python train.py --d_shared_expert=0 --learning_rate=0.000334 --train_tokens=353000000
Below are experts of layer 6 (counted from 0) of a mixture-of-experts language model. Rows are named router (the router's row for the expert), up (a neuron's input weights, with its number), down (a neuron's output weights, with its number) and show model dimensions 80-159. Each number is 500 + 40 x the weight over its row's rms, rounded and kept within 0 to 999. Numbers have three digits each.
After each expert's rows: "mostly gets" lists some tokens that are sent to it at least half of the time; "raises" lists some tokens whose logits its average output raises strongly, later layers aside. This comes from a sample of Wikipedia text that the model never trained on.

# expert 19
router:515461511530507552560422493453444553486520455491539469535548485485475426537477443479501426569488477517492442495585417457545493494457509446514410489449497501502496567481446527517477520492560545497523505566521454494466490500488539523524476560
up8:546489520475521500527512442479520476537537471496477473469520458538446477535490436502510382556479458508479505444480520518567488503537499468493550503537505553479538589492543519535535511568552540522486495536447506501560514527489543462544504515
down8:499503448511448509538503510509519423445505489452528496473487465494511603524436577498534473500516485458533501596461570469608467528504484565506472525452536526483523440486451461459478524527544544523511456460503614557480491492455453478539519543
up9:487487480560551461592437458485536468534473593516483561501536527529517427549493440518491427507424464478443418469528476460518576571482529513509486511472561534604544458461482468424470554571568483508513488509537428546408524513451540454495554495
down9:501520475446516496535517473525474476541454538479459484542524521513513482537483482497545535426542536520515542464596595489418524526489434476486561537469457542492480530456516490483504511450522503501492380517461480544510484462556535552500458481
up10:508512530445463472429472503451441500509535437534485484504474522485495459598446507525458542535494510462555596507504440500507550488487440491537476534505548497461413412490511536531501487459478504497534507518475488437490543446511502491530467472
down10:424458527488509553568491498531559497432503439425557481476525521562506611481530545484496438463481542531524513526443541514502526517483515494520482423522507467541456496504520513444545501455500506438538520467597477511496442454529500473529466488
up11:472514551546463465437491440496382535525558460465468464519480458509492543531529536565461487411591550490496568485532466530518531510553511544442384583564494465526472492441601480499497496482540533508508468502496472563502509488527409495461478531
down11:573524426466511461512574487478560527485537540500513466510481439471507509498545524499495558560492514470530542446478539476460449434456549516481524504474518531515496492491473557481558499562449567405512519493520540474456445494427507517540459466
up12:510481491496509497460475527525527486496491489514507473505502487553469502487490499591460465429418447465477452510549434539488537509525524424514395448544531514561466534511493486456525473447495524500524458481502426485469490440435565515550459480
down12:476466502537534451474479566572501478495495454525481447451510497510571513515540495414535603511494562507529460494492545507418518459455467496470611556498469439532469504497533510484515459528444499494484551527467493559397436507547523520459461444
up13:506445488480553509456460532474541453494528552452536535502454474468500488408493458453490525541434523415503521431505442546494470506450478496467416484477417561507515588561448520476522549538494526546453519470575530487467542467460480484511471538
down13:507512494490437509518508569476439453417519446449561519592476545533474505509468582486471540538497466447511468594480499416498529505518552542498581508499485474521524472506497499501514477477499504456493562439494577500495498544487498550379431455
up14:541501485510473516506575521552520490518519447477434531496539546493586418460474457548469519505465499505519442451523547487511471540522549544499425465476482501475513474523507523513500509494510480482502501515499496485482586504485607486496543564
down14:531477523548492518578517503465551476522498556523458497451537486543490461502495540562472454549440431546452487495482536520480492470440454508434525487431511516465522465527491546455550483556508496592511508476516513463558460487586532519542541540
up15:473512492514495481532527410527495479543495507472518529475480493461512471556470467528503550539577550514490463459438528560552474490542500505476518510557543507561533470510505458538471518518563562517437552454434437499505571444549445570489540467
down15:490434517502532496483555461482534483546475543580487496506521511560485486443513489481481450503457519476489451568599432531518556471487528529543438497466459437539488505561542528482465478552488501470441425489522458480473482520500428474444465438
mostly gets: " \"", "-B", "-M", "-C", " An", " La"
raises: " her", " Succeeded", "rated", " victory"

# expert 0
router:467431432514499555488525569448472562461501421539510466557543477454482428513454439467404473516467511548449483443540428466518453486487447415446518553505500533480468502496494501500560492453580477509498546567520477555533576497484436490505517510
up0:559526535533560447517520507439497517423505491508556547446562509547545473464465532522536532508556528507452531500538518427480479443510531562483529619539531434510455580495487483510558526427572432521500518547547483516494531496543489529544526453
down0:448520544545539566460545482554485438538542494504466478424519540550468520515508485472506545445451465462501476534439508528481555486514483574466476508532484528491533513542562522520567502522443512549488558533445531497473529447494457513460424502
up1:519500533503512497547494528528540489494522519453550454507489488490522485443567474473451507453452574541512495514510486524453494491490557465420542516496495496460493506474563498532517479509551415540447509517500564482542535510489502519513548479
down1:527527500524502498564459495486488494450460462558538439537509556487548512550483504509451529433494517502432478509535550525558591520494533449493533492525451521595531477510499514549450484541522481491526498508452549521563467445520533533447487489
up2:398485516455483483545429532503524404546473507475471491527486502478539519524532494439494481502470505474483548573518451401490527523496461516559426492443537482530558527430527560452542527554539579462492478509542549432501454518485461500504609535
down2:534574507524517486514470472539469585467480540405531535514514499496547473572482514528497530484527497531529449451489571558566417445487508515499465411514420581469466527541511438501455522527504450574473491484452469474471502446560518498518544480
up3:503469455489461505503440487518533507521521544406530502488439552459544488474454441529511512497482486452570483480548483518477565491469503506530546503527482468558576577465432473473512511571482549485477452485467484475537527479525421553551495503
down3:559585495513534475478585499496488463497468513521433516482498561485501599570448559422490519517546527483546545531477486487511521536527534587509449525487493538472528421530548490551546504495489479561401449448509514455448456517453520529579488488
up4:478541515558461501495476486477442524568516527475411557501547460520467524490521445437508495536419489531534426559513528443545596459493471467467499468509453502535509471524538486555508514533577549587541490481420502528483475457487465521553530503
down4:479461489578508488512456559527481563448515481507542539483386535548530477468479563490537512484553551459508521539443509421505474545561563530509431479482609545469506488498453534529415476455516516492460474474536507533544486536536557510582515503
up5:460507462432493572540521501448511487510508465531445476491535401442412508517452474479482437544480491531507540461558472456490459490519460483494506504467547499561435538471501526525496492476435475434512549439495511582548521568459475474494563450
down5:588480544544481477451511572437456474422492538544514495542514517573536517474550527511546536472537469525510513515524475542484488459471514500526578494460527470456526477496502506502490477543506476484481535495511468482484449422569532514478476516
up6:485480494483489567520502470478562491446492504474491529528548459534448539484505478532384490443458539452468507575535467450516464497495571512436492445429547561501512561538470459557596444523459473453506498452464486419469481544521565457502526480
down6:503412550552474443591485512517423504407456519460470482511508469437543428539538447481527476514522491578486529502448539547493409468446473429503488499489439498543523493524522509514446493555539516556545509546434527513462521481505458458481540512
up7:506452546480532525477541498526558514469554480456459429559459472467492503423554502541501475467494467568489501532547469507447551526605520485548471516500508524498536515509498461438616438476398532513479541534495523407559480582526515447479543558
down7:452507468484444512528422438450520450525463418505471512502454494502467517539507537471578500512448556456465469468537571468560524540562529483495540519484457497525463511514565456570521532536544515497491523556490473499469611455530551516562496505
mostly gets: "°N", " David", ");", "ev", " Coordinates", " Species"
raises: ".)", ").", "ville", " era", "%)"

# expert 15
router:494437462502445544535470457494457507478522496498539433544504459419497548456464522405496507546481564505592454438509468592427378496476409504422451542421493571547426486469453523490482550493547524494461534590523463492512493528529503540563521514
up0:502469521508533474526537594480535593424486544515553504511503440458566482562491529515479462510436493474550496476519566530434475491575496520460518534496564446475447546501476511520579467519551562531552497566517443450523588497468471518491526471
down0:457479567496449530537473486489497418514496442456516515487484467536494478534482513498566484511543478453524491470542477446469494487454441555475464518526528451445486455423572432533496506429504470526512582460487538629480489444484530491459519481
up1:559505552580500474529482426493440449442503551485483446430502448505502532519459546544455529428541511494496498464481488597551490514493541525504478496504507517461464591464514553545518481502475463583535525528447487438474437495585464526570401481
down1:463536468466509482444461521483541509507513481504502574487488543457436567490473532442480430539512486504525561486511460423435515449526479486548556476493573478533535450478443452470461489554547542477488512496486590516453486573428461466459591497
up2:516456577453500520505484467548487497488515530481532502451474562508528511456493449525584515472476594456453536455461544575480481475455474447512518486493500547505565484522482497500423450479459510583410493488499576451535541459466474507603462483
down2:467528451536507508551478525515508607530535520557465475578535464497514508538460519566424481591505525564554492497476416425568465514472502563522480541540460512533487495500496474483549530527391498486583481463485503480439539437540528557564502480
up3:480502509515482482508498466474472505495495476529559523541491433435584559494495443538510509472512595490567552509555481470504466524523485527453551509544463561534501538472533487551446561456537437453438497489481481564497506572516523482533500584
down3:486457518499534555483496539546522509518434498522472504480525566542450425526459466463448531463520394494535426471522544479484565412548557486507510490470449434476437462457481515519529465518492530580564485513536422555485473479506481494432509471
up4:594506533527457548548438459495513487498497525474582403490495471550507469477531487497501581446528453487492538500479524579486441460506525493458489470474463562509529537487521450501496386418435563508494514564496497432482470400516430532540446502
down4:451503469515504490460527536527532498537521464531481536493510549448469483533483506482473463538413513586475512572474433398568556477502565537512529473457516471539477431467499493461585570546483520569507424494483522544510513517467510438488524505
up5:458506535433510458487413464488508540550470533468437442528467551466513459439494495478526489511529509472509479450466468529433458481507492534463520439552567583525479481520457421546402562557491510505462451561524515591486485542575508465526500551
down5:552430462536573514504529569610531487536471494518491513583486428492483460558539501571481448476419550481485494507582514510530519462497449464479483453507497494479481524508522534538578504464479458478461463593512386467488487445526534518476504510
up6:556468527518522513539523426476515504500490476471568454507479436417557464468458536545514490566502516494488510477490516594557459504491464498572548518457557482482480518538484468519505478530445541493496544572450511467485394540533532492494494477
down6:517424482523536545530462479484476449552529486540463552511469510550502503557550402477459452509550514446511526463493548474461546502599494533492532496512504543525466460432592526463455495503535482495493517491539469491494543527478476457468459509
up7:418448485526530477466504485505511483442443494538571463492495545416408464551484502450493508525399566474511478531478447482471433534523453557510458516485518486504464450381464567484494533491588465499513527487526483475510560506492447522502541528
down7:526454501500456432581571452525487501549467486525433457486536525514547508560551563501542591507527459515488462518431532483485499451508512555502496527582511522450524420477475495459538436509522469494498562511496519466499459500491503511463480495
mostly gets: " rights", " human", "ness", " social", "olic", " good"
raises: "atch", "ised", "ume"

# expert 16
router:458402474540498565505412548517457518461516469588523485567584497442467542510469418499459510553447528513546475457539458523496531507504464428467462522464413507516464487493502497528547549453568465486453584544503469498511481500508490457528493528
up0:502510539442561475542459548507582616553506476484451576515514372576489493500460475414470559536512436454568471472502531451526539465400480461435486506508464465449518465500556495511427526490519553484492542522593544478474455552496529388487455480
down0:517462492447520560414445441469464450513526501536478416575476568467478527515508501560460498514503532548483504551465499528453482500482566550529528531505498480542486505473514467498568483574486473502528474486466473456507479479495452526444508458
up1:600526476528515484517512483569522518504490551438527527513496497486528492491566473507492569504449456476493537472419524538447469479526471451436450465413504549489510500464446548540433437507486474469530451440541470502541493456476523540492461467
down1:434486526450537545481541479469508468489496469519494540544520463514502529527533542498507456533538566440502526470532525517506471484540523536530492511534473422480469423525617435495527457542551506500460497559480540520505501488522482544566498486
up2:462484488506506513535448516520527570478373525579584485522493424544541477520481519547476407515467472513503457558457535479582515504456430490467541486486412447492513512459519532502484610484531425508512553493505491568527528486511575517520482474
down2:589518525478568495521461493468469525515525448436414496487458612527481509498537419450552517496507545534513533431539512558405481468491560527526466511531574526506439533557498445512449443450460546515526509478473526467411498503578468460351449485
up3:519489430482506524484533551544490497489538495543476543561494519488437467482517465508536514468537455444577522537524507483510552533474438519569476507562500504513528534533539504471557379535478447502475448488488487506471483514605507477508510503
down3:469451563504531465519424457467526493479557483456502510491461470549518533526477521489483466502487502529475457416466516552493428504525529512486518503464524593482560463502470489499492565497532585514480525567505497501596502518432522550498489547
up4:484512459523482479534411518503486514502531526566500536518468513480470497539530483473465537488444446506529526531508530526513538469557539489526528506502500501550443431513524437472526539515483457463530466502491421415518471543538537500513475516
down4:507485495493509465472566512501474434470532456477425457471594549442513511496481518539513493533522524511441464429464481495539452517423544492473470540530463545446535507498442512520499461522505423483457580471424541542512498503452544554499556495
up5:544447550551526497421572409595617537439492491463514471538458511508492536524498505541415458458475513476481497475527472511490467520511512467496541547455586538486409489524572374489498518460492517497431412544483473514458526511502546492498494428
down5:464562464474458511593412504437457544554424493521458548479530495490515467473573515486527492512563467550540538578459550508502588511465492475478438496516419415521504542539478584557507483545590490524552611501492510459452500454498518522426518551
up6:526599520490460595462400480534472530499493526452430508431529436522568527473537485518540472527461454491487501510456530501477458489465493566533576476552457545541482526489498478546547501512542535536483500511460588470478506591493502498466497489
down6:472512517522517461505576536502453476486503501492484487477514562551483400504493506478470572483548525466539458483512456516519426499571491479542496477503511477524495521467432499502489440493527521500513491508544517500508493468518480457486483442
up7:476524505494513534524408559494541509591533496505411498510484460534473459546528465482481470446559480470475453519473474477480585507495483511568467520525503468550496466536499452538458450473460534546520454411467461458457554529439573536516471499
down7:513532555502471490473573488466486499446509482439561544516459516491542513501543478508495487497530483496568601510517505590399438455490463479506525484482494528500426567481533478442496569471599489495485523543538511580465476505541436430456480511
mostly gets: " number", " Park", " Air", " TV", " Railway", " Lake"
raises: " enough", "board", "ared", "head", " possible"

# expert 17
router:431409465488475564519457556449481535524540486558500513553528497466461473518433442472503468505533522557529455425449521522439485506532449461418481539510520482590463492473528540521485574411551461485392567537503504553533547446478480440582567472
up0:503470543522455449495497452494537488487480504607503404486511489471483492494464495500520504536492519531506472445498483554497460527529501473511512493533487475422476438548501493483489531532510492494500535466510544461428532474501448535554485446
down0:440560540387525489462510523517459493466551518440436540488520510497439531442544558525502530492466547489513497578520516476566482476479549506469518528463559533451538523518524530521515457511545553573452469509452496447596587550434486327535413512
up1:454501571462484501524519537464555463537498497442546451527451495434480444553532537499541490560534547501510522483475541481497504496484482519483525497555504491484540438400529479548430543474542520499530428489459542499472401513518423540583468460
down1:473470477492508500488430428529490482523467512485468484417499505529494553463511547455506526483515535487558504435575488491518518536498568450503570526450463522485485489458487503466522397546460556493563497475539466438477509485482583503507534523
up2:490491553485486497425513551525556491490538502475534554463521534483529543530442460493484548530475545499482473532523461424512460555570441503529512450480536468540485563564507516507524573536491529561447472398506510555506489546516414491526530464
down2:478500487496552499482533445551460465485501497570530502522527495500467474437494574566490472477498451424511490511510491516526559545472538536519462481507447521455527479479495499454521406519472574488529519453566469446457545499524487516575443518
up3:465506505493568519531484506375506492524528491525484500476456518508462495541546481570561476486492489412501480508538495435481513426479534504455524543551524532551497437473521476488468580405541438498527519486556546515576436485529553554440419547
down3:534516538492429557534460510484543472526466473437523408507518544550393473390447569470529489485478522419467473475502498422461506447499514469510512489484461442498536498541548509531500454530498486496519557417465509487510549446413516497522570530
up4:457501569464468571455505524394566493499449492511493519488485535476490452514513466478416423608423546479568477447453497412481448534498519482513547453494505484512532547451517467482424531490482535499465487496495465552508514566439489455473608477
down4:525402501540538477442520467537404466450557551475472503539482480572477490559528497543520506510557506478521553580559525544583513515538470537504461486582468505460514521497453561471541461444524455498556453522482531430464445518558506527529465536
up5:464521526526417535497434503456471515539545487498462477514492492481466495481452505573533524479423538550509463539547457472529520489525540474579503538506470402524522514464538399473557476509480445516520482512440518474509485529507477531491471536
down5:531433494485615582515601518449485493438543559526513517510506507480479509529508500518476513479543507462460513452503503475559416471485496529443535514504501548468557522476475574532482596532518507436490499524522515412519502479566466417510432496
up6:568461494476572508463533514503477521457555537458416488530498493573466518474529447435526457462551493509485531471454484513485487554493486534475510587425487510479550497513464544508452494491483545519574505463548507490486426510541462562492481425
down6:374505516508495479525507507463496550453485559524496527536532490463478505526481504622477549499520479567402430599506495528450471466464519463475525446534502451485422482446541419499509575418502461534514514553505494506528502507544517537448512484
up7:599531525495536427501475444503482446467488500471428509460515488490507503466483478453518477527519517442547488533490530427543561504494504476424569515529525520546467493519516443525555478558450455526548483463516469468528499526493467445490529458
down7:575425478471446479507559536473514538446429513519477471519557437477519459443479478529488470461475596557525497539572519504509450504466503459522458508533469475560456532493474444492425459450521530557513541494560613571477411443483540590476499562
mostly gets: " other", "uc", " such", " became", " similar", "|---|---|---|\n"
raises: ":", " total", "\n"

# expert 3
router:416451528563487573498449513463465507453490454523472446517508504469475483491551453460462487558457477481626495463500505511447523461451517501503441532477458555512416571411420484536550489521526485446456501492528488476495515530524526455520513523
up8:564538527464454500459443520476435517530474420513479513520524545514547550496568469468480496483555482516497497475482507485378518479537457501502516478367518458496518499442462532474419553477489510465550542489535541528496448497558488513501499504
down8:447454500544509455465506567461521454508460440518572493469484482550488484479524430524564488469533547601519517509500524519503533532510545529496572536515484425506510432437496483557530478482485477525560583473489472506465527490486439454402526547
up9:470462537424480524491483552499483483476537518497546465556514489505464526465505495475501476465394516478598560463468534495436492438547482490467516497544542603585450514497471473484477449504516492488473536513579421470513518557579480479512490549
down9:482545434519517485521565560472470457521487492508430436441518545531502525454506450469458516488546502440491496546544475472495541480545507516431415466488496494536503491484574484465418553466538495546505422550529474516549490491444539512349447507
up10:458481538537503529520418476476425511521472538521545520492486526481479502477550483472460512563472478505521460408452509460451470533424517598553549518497453468563547498429501549509490432482488445527532494487496569558457427537459484549513496459
down10:502498508508515497534451530466483456511436451448500532504547487501448552518430558517511462505540513484490547505504465486537509528566455470522566546433516416490473448495524518516518461507481478498535612544506460497517535510550507442428541530
up11:485457481497502527499582544531528471521498539508485470512504528537456510451494507434512504512478488492414503533545487463485504501557471571517534477407510472478545525553500476488412431488486547550457514493494507443440567487462446504547543441
down11:518470534470550476461502490505485501486528554511526512534438492485537566558489529493520506546455580523498568519462532524504491458476505487545504469564558520495505533433507478485510548443535488538438529546468500525520458532554525510437455512
up12:470462520465554525439504525541447456415549504501515493481501578484452544502462544530555545534487524467566527443448493579512501524552492516461428473535544589512450460504489510582474444482505432385530494553518434462462508525525505459479462550
down12:533537482550540511466478492460556536541494533491501509565542476524484540451531589508444500490454527542425513544480458475527452410411415559478435463486511527444548525517492461494449543484472517515505471484476488474549472524465528582636433513
up13:466490536484427557520470619488441563527487421546535498474498486555461470509532453526424435480465497486519573522486505540451535470560487481512436517425511534558488485510541451502509549505533366558521521522513512492491454434518508539489467476
down13:538556484483515502482485505469509525541470467457507561464511463502426505523474418418584468455519500472579506529507459437550526522528497444537574538541490501481434418555475458569553491473505511583532551474447524488474546523502477409438541515
up14:540570533466429524457512475490448520401521498512554509531479512495473488502518544506457493497537548432418447537523465517526497485495471523416533548531574554522444467543468528550497504494531472559516499492473471492537469551516528504512500482
down14:534457506512517528475514519483480464491435549500457494512479485539574502478449394567456471554507502498544479506551495530444569530449450463472477472458526514529475515526488497510423497538495469529542522511465488524565448524505435484534511530
up15:533552546552527519516449430450496488446531506459488526541466473492510464455536499501571466470492496471555530487511465527398538449414512478432486419492479516535459520553445450537429501407513452492484478499432504493472552451493513475480429539
down15:435473477504527486545496449513523483525500509544425543545594552565506504555433513458469574559533504458521500480529465508546526495490481498495405528529461466504488470541415531481465509526550547503514493454510501490529500485437525600231493476
mostly gets: " when", " while", " until", " However", ".\"\n\n", "\".\n\n"
raises: ",", "\n\n", " ", ";"

# expert 8
router:444468494491510529545490571422482479439510503537495531558471503484462545526529451431479500568526488476500485473577438449477485452424471480540465493447486526542485518439479539550548511472517471456461545481524469469547461565490477406528484530
up0:471477472477490502482438526513439477471515549530544535510470488528501482478478457452475490464513514472561420412508495495481447488497452505473456480448505540500522523470559529527491478497516497531469496516606424454511596499489508536526498475
down0:479489528541470564420540523472452560507512509504514519440487473487560484500543522518494501508451503556415604461467521559505455467477528464531561476460480509464439418557563452462493455462479531485429549547521484546529420490530529459533472505
up1:420592447437511533528566470555543495439464464486462560484501502473536491467507486525487513470487471412570525482504521514538438500481518503486511563483565481427475483550548540489565546542517379473554475499478539534472532469513522473513417533
down1:518408493513519496508476503538460546454518533502534423531556433452478424560462526492546539499480547552500505427584492488498496472524529490495468480532558510544492516524450462434466502518472531554500539543528500435442497492513430550571559523
up2:494527493520482536390556471504499505463515468546551476501502439534468510553477499456525507485594475478451529470499461514498487515550528499428412562472526466481454514535491511440498478501450443542469489515530422462538507546554517495527509465
down2:448468488466409476543469555458480565492518517426500516588448494534585448499555472548425469565375493532502511561477477521435443514482510423586596510456508463518480504525555506465491474437535555478468548510502518489465500446457472485557523455
up3:452498537490516541550423542460526548502536460527446532527493502527497508459546522460512545562505503522540493508554546538524514494476433515535433529586475525482549503528427541504434516598571437490511513492551419461494547478495477434490504477
down3:572482478576506461570461492548432523528519548497492461487525443513494492549526477544488431438465517474521490525424477559409513489517485483446542512512486468438460528551487453476532463477423500567482522616521468533457441524488453546578497453
up4:591505547500483511429499498547511486554518506591485494494482457510501467499542588551534472507527477513463504572510493465447561493468526445527488488539534475548471504543448472499457487513482498436487531546567527493461460518482478523497545511
down4:489486451443473473570504518451542440482485483459514522490494531507558537495454537480526511482556494533574467404515450494498475409582492518495519496563521444482509559457524483548515446467546483573493573425519533498501535522521502580531481465
up5:484508544578458509568472538532497414468455539445413495455504530531549459535526429490477486509456548408534497464542525459529516517451494562468495489535426521529507487458517538511606504551527475488455599523554509507478538501457639476487440522
down5:546531471520516529504510433511505465517512504547539498490536503502478509600507575557503528448554499470445499563529499546511535474536507508415460513493545510486502456529501486528526523560499454553598410512505557454512487521588466473538487469
up6:532497463567558505511481470420506510434489548579528513488531526462476515443505405445574477511477536458469473512488493503411533431434418591501579485501465503512497475523487524503507482568551534483502562519436520419459438481480450461477542540
down6:435479499535456546519498515527536467553481449470472473530526468495499413505445493487430464475482491534539515504507524527534508467530514496513450539465518511519454507549555562538488488472501427517541433493567418524555535484512480526604435463
up7:441475502507578488537451409561533505490527513459500521470493500472559522528498454494522497561479493434524516460494456572448512447567489473529538498534415486433433487481477487514517504506489554515500565522519458483450554518490518421490490523
down7:399505517508500545489502540408497472478392498486536513523489495475515446481427505495576493510452507523450486540522570475476457506468447502495526481439497597564571519521593520457493498506580490495444493513522526520522435514460536470527589504
mostly gets: " built", " out", " began", " born", " used", "°N"
raises: "\n", "\n\n", "e", "à", "}\n"

# expert 25
router:439526435563478544479457459497446514502520535521515515556513481501509516508447482503452410541479545563520451450546456445517504450482550508408501445468497552512469606428486608514533519505577594535428503529525457579477477518499507521568532452
up0:484603489529586510529419513530485457450454545458484527456505517460453529427468530457461506476529524447482456536573499575489537454513526471493478442476532554470502536439516488548535458448546451472483523500453512514496441449453470489557493491
down0:517506505427516452524527506498533485547525453517459478499507569525587467547482498504485531473508510558483553446480519463463448511448531520562573545443475425451463398521542509486458536447436505523477528557507449479499508515462544627423567479
up1:582503553480534468494469470461500429552430478483513513508520448567425468467460543540459494456495538549448518509521522527525495453506545557447476515433499532487564453524518519545617488515487465510519503529515473504514504478536528482517529533
down1:506446495461520410472476502472440519379484435493447461503484563498537492591463473565502502545501483495539424633459477457568538543521496482513531480503517437516433575524544427474411517497505461520454506477511402477501507509398543532547495437
up2:502569521415503511514456443503464536498499521451546522516540502469512432555477485480494600518476529457587600505481492515537561515514471518449506495556472517558497522566476499503458455484599526481535555404449529486530485438490508527495496510
down2:501459469577492536495476574509528526508477509503450474457458453544522472413518477494518447433497427465444446535535488467480502609448541531492450467506562496466510520398536559574523547509420438520463445484514527480474507524512504556562556410
up3:522527487454480513502506529492424438420513408546456485465452532501496494505465501499470541487497477501525506405485484492499449487463464458487447534455535457469494575512538539479546490512515483504499477515486504535504493488510553535506459483
down3:546515557494515501516473488500563541470535572435531453531544479489501549496524505431528546508411518585481500525498480523505487490526554490509500517516447483543489451522414469522550493469464516468581510479513432512505521443488438522516449570
up4:501571497473441437458512506480521547531463539509519549485548483530583499527504434496541497390447479520532474472415515548451512482526521504513525485444580439485477530523480517501537549473461421506506504461493480464567495576521439554489574475
down4:543484514501500499429445457454557460526493523527430502510465475447458463488563539473407496585494488536396487518490484489497481584474490566492482469475465498471494484565454480465531508505566460514556497532570485525559491472459514479414429477
up5:403551532477516521522474454519469547503437558450397487539555574532472422495456432506478571543459514564514539499527475422528624492510505499495517464520468547513492566547551503523532445474501552487443549494411441554505447524469506458554496442
down5:525495446509536439444500596514504503495508468578532496477483543530481569464494479475543516520558484418482490504496477502436454443556473459467456581535551517465547480465523488484443589586511523500461473530522525491543564467510547499449519492
up6:531542553469532451470501476522422474541481537481468563519504453526530546555504636454471509420530443437515480542508504533491445476515527480556416580472519517487525476499508567498473485523514567543483483545532507472541492457479492491490487448
down6:497493508507536550519518531506538536451532453542461436511562450491537523507509504466483531571467449483479519492523464419562557525484429461473537545516400578514541554525454499554486487439503435496527562534482411512476499521382483535604468523
up7:551483509413455553480547485549574545385536557524523518543474505456453536525498464461440578475509528506526545453460480526471527542545529528511600488531513563523510508450526576478528476523582517444448547481465525524548525462517564517490526456
down7:468457501550519449476479489488536509426479562537472453439488494450512497560469553455523473462519496480450508480487472459516529508511514571508434477421515530505503435426500566514538524459411489509573474478537465486485508527493464532472516474
mostly gets: " Candidate", " Votes", " tournament", " %", " ·", " Singles"
raises: "hes", "hen", "als", "ening", "lav", "ge"

# expert 9
router:500422415581462547550490480483450482460460545517499438539517484450458484510469508519456434535490580480514446507535449514544459471473535568452488466533456625527532512453465475534577529521527498420446545509558486465584490477486514384520531531
up0:470483494508477465492510477448516466514439543502447419479492528565450453451540465492524461491438460526485587512525524437550528428539517505513518401494586472515501456484490473505545496504441491467577560504529499547539506467569483489519515492
down0:492544472478504473506491448486508524523519505482458504477521508523508566556570522498512460507461506496475514521462442611499458530506498537452451519512448559498563542473524573486472545517467531547527470465456591475459539478423469461517457487
up1:522576475570512466562492484485427513478477519570536530534546499494494507493478425480463473483452530492481623457513512446444549491565507473449476554543500477504495454474483484550512502533532493509467520505510537521510522449547530476471480513
down1:549454513554460512545563556485531464502497454426514449506475458478531506504483506501485507457517499531561507512484511520580475461508543505521559482538483544446414484535459469490591486512464512478458492475483483460529436567498488467451531486
up2:482462515589493527468495518467409471501489462567493576528497454557434469487491489497458439493453479524506507502445496515462488447456521516492545490545540501575508535490486570525551488539485600473508483413497497503504547523496459454466549522
down2:455508482449517494489479524415436491518449457504424484460498530527455502486466537505555440517487518521545481578443527413542463558477478529499494427448452428462511478513474501427470381530523579497503462455531463510525502473520582518503499499
up3:501468502470492503447515505587499491400539554476525551486565525509474540516534506483537509556507459455450564485493376538442535441505484480470510538472397499467536478402493476523433521458496532550476576555495550471478483525471526525534487489
down3:534444490594497508499466525489547500544437496520560512529481495537482383439460470428455471525471472440544469468464515521466536450505492472552516485548522540490507599449433462480523479519493558464513550544445459525479496554545480458405566398
up4:523561508524498480484509533548408527556493506506474470528482464498535519426491516545493466524445431521514539474560510479522524543516502490584486538548501371471482493585527467520580471502486479479474485429518513437458552522466428415511523466
down4:503570504539452505524466477446568545501551530497436489461488513544461501539523512542453465501534449537548476525470531470503513504546397544482464490430479503527421484464496506547491594508520494574511533510491455512570436586522517475425524540
up5:435475473517519483442485483538572521508518470414497446480590563474483472433453452465489485458471480504462492485548545489510550453465611502444510517526502489545520498539525485494535537514480477406479472486547492489482570509512538457463481542
down5:413480393437515471475534515482437509517433513546419520483493507477548465596506541489452520537463444546584538488510461452495475543460433574517438482427511462466482469503454533441518474513546581552539497465512525477591530505435490493444498557
up6:573514412409456552608547463530531461536529502533503524421491541507531524479464545424480499451519394460432481492462545461534509480503507464516547503484424489470550493570546554485454511543541538529555497455570521472509497468533502427487488557
down6:438552513522493448445564524443506515435511487564517506589509457488548561478541430505558540520453460559499424480545541437467459545544469471470559465411595507491463521468513548524589506487489468463473487475480467501459521501475516564394554485
up7:483487461547480521505512449539496493566533522576509498558515508484395554444556426477434449473455546532471499481530588553407478539577540469465514507544512413505509509518528539462512439512482521477481449452476500470543573583565483385471494563
down7:373512390538512535500499511513492508474507494488519549461524414524515540450525502459456514473484482539520474517515545452541467547528492520451539484407479442492534475522506552521445455557516543478519466440505500516560478455597509535494409563
mostly gets: " ft", "″N", "^{(", " pro", " December", " ISBN"
raises: "\n", ",", "==\n", ".\n", " ==\n"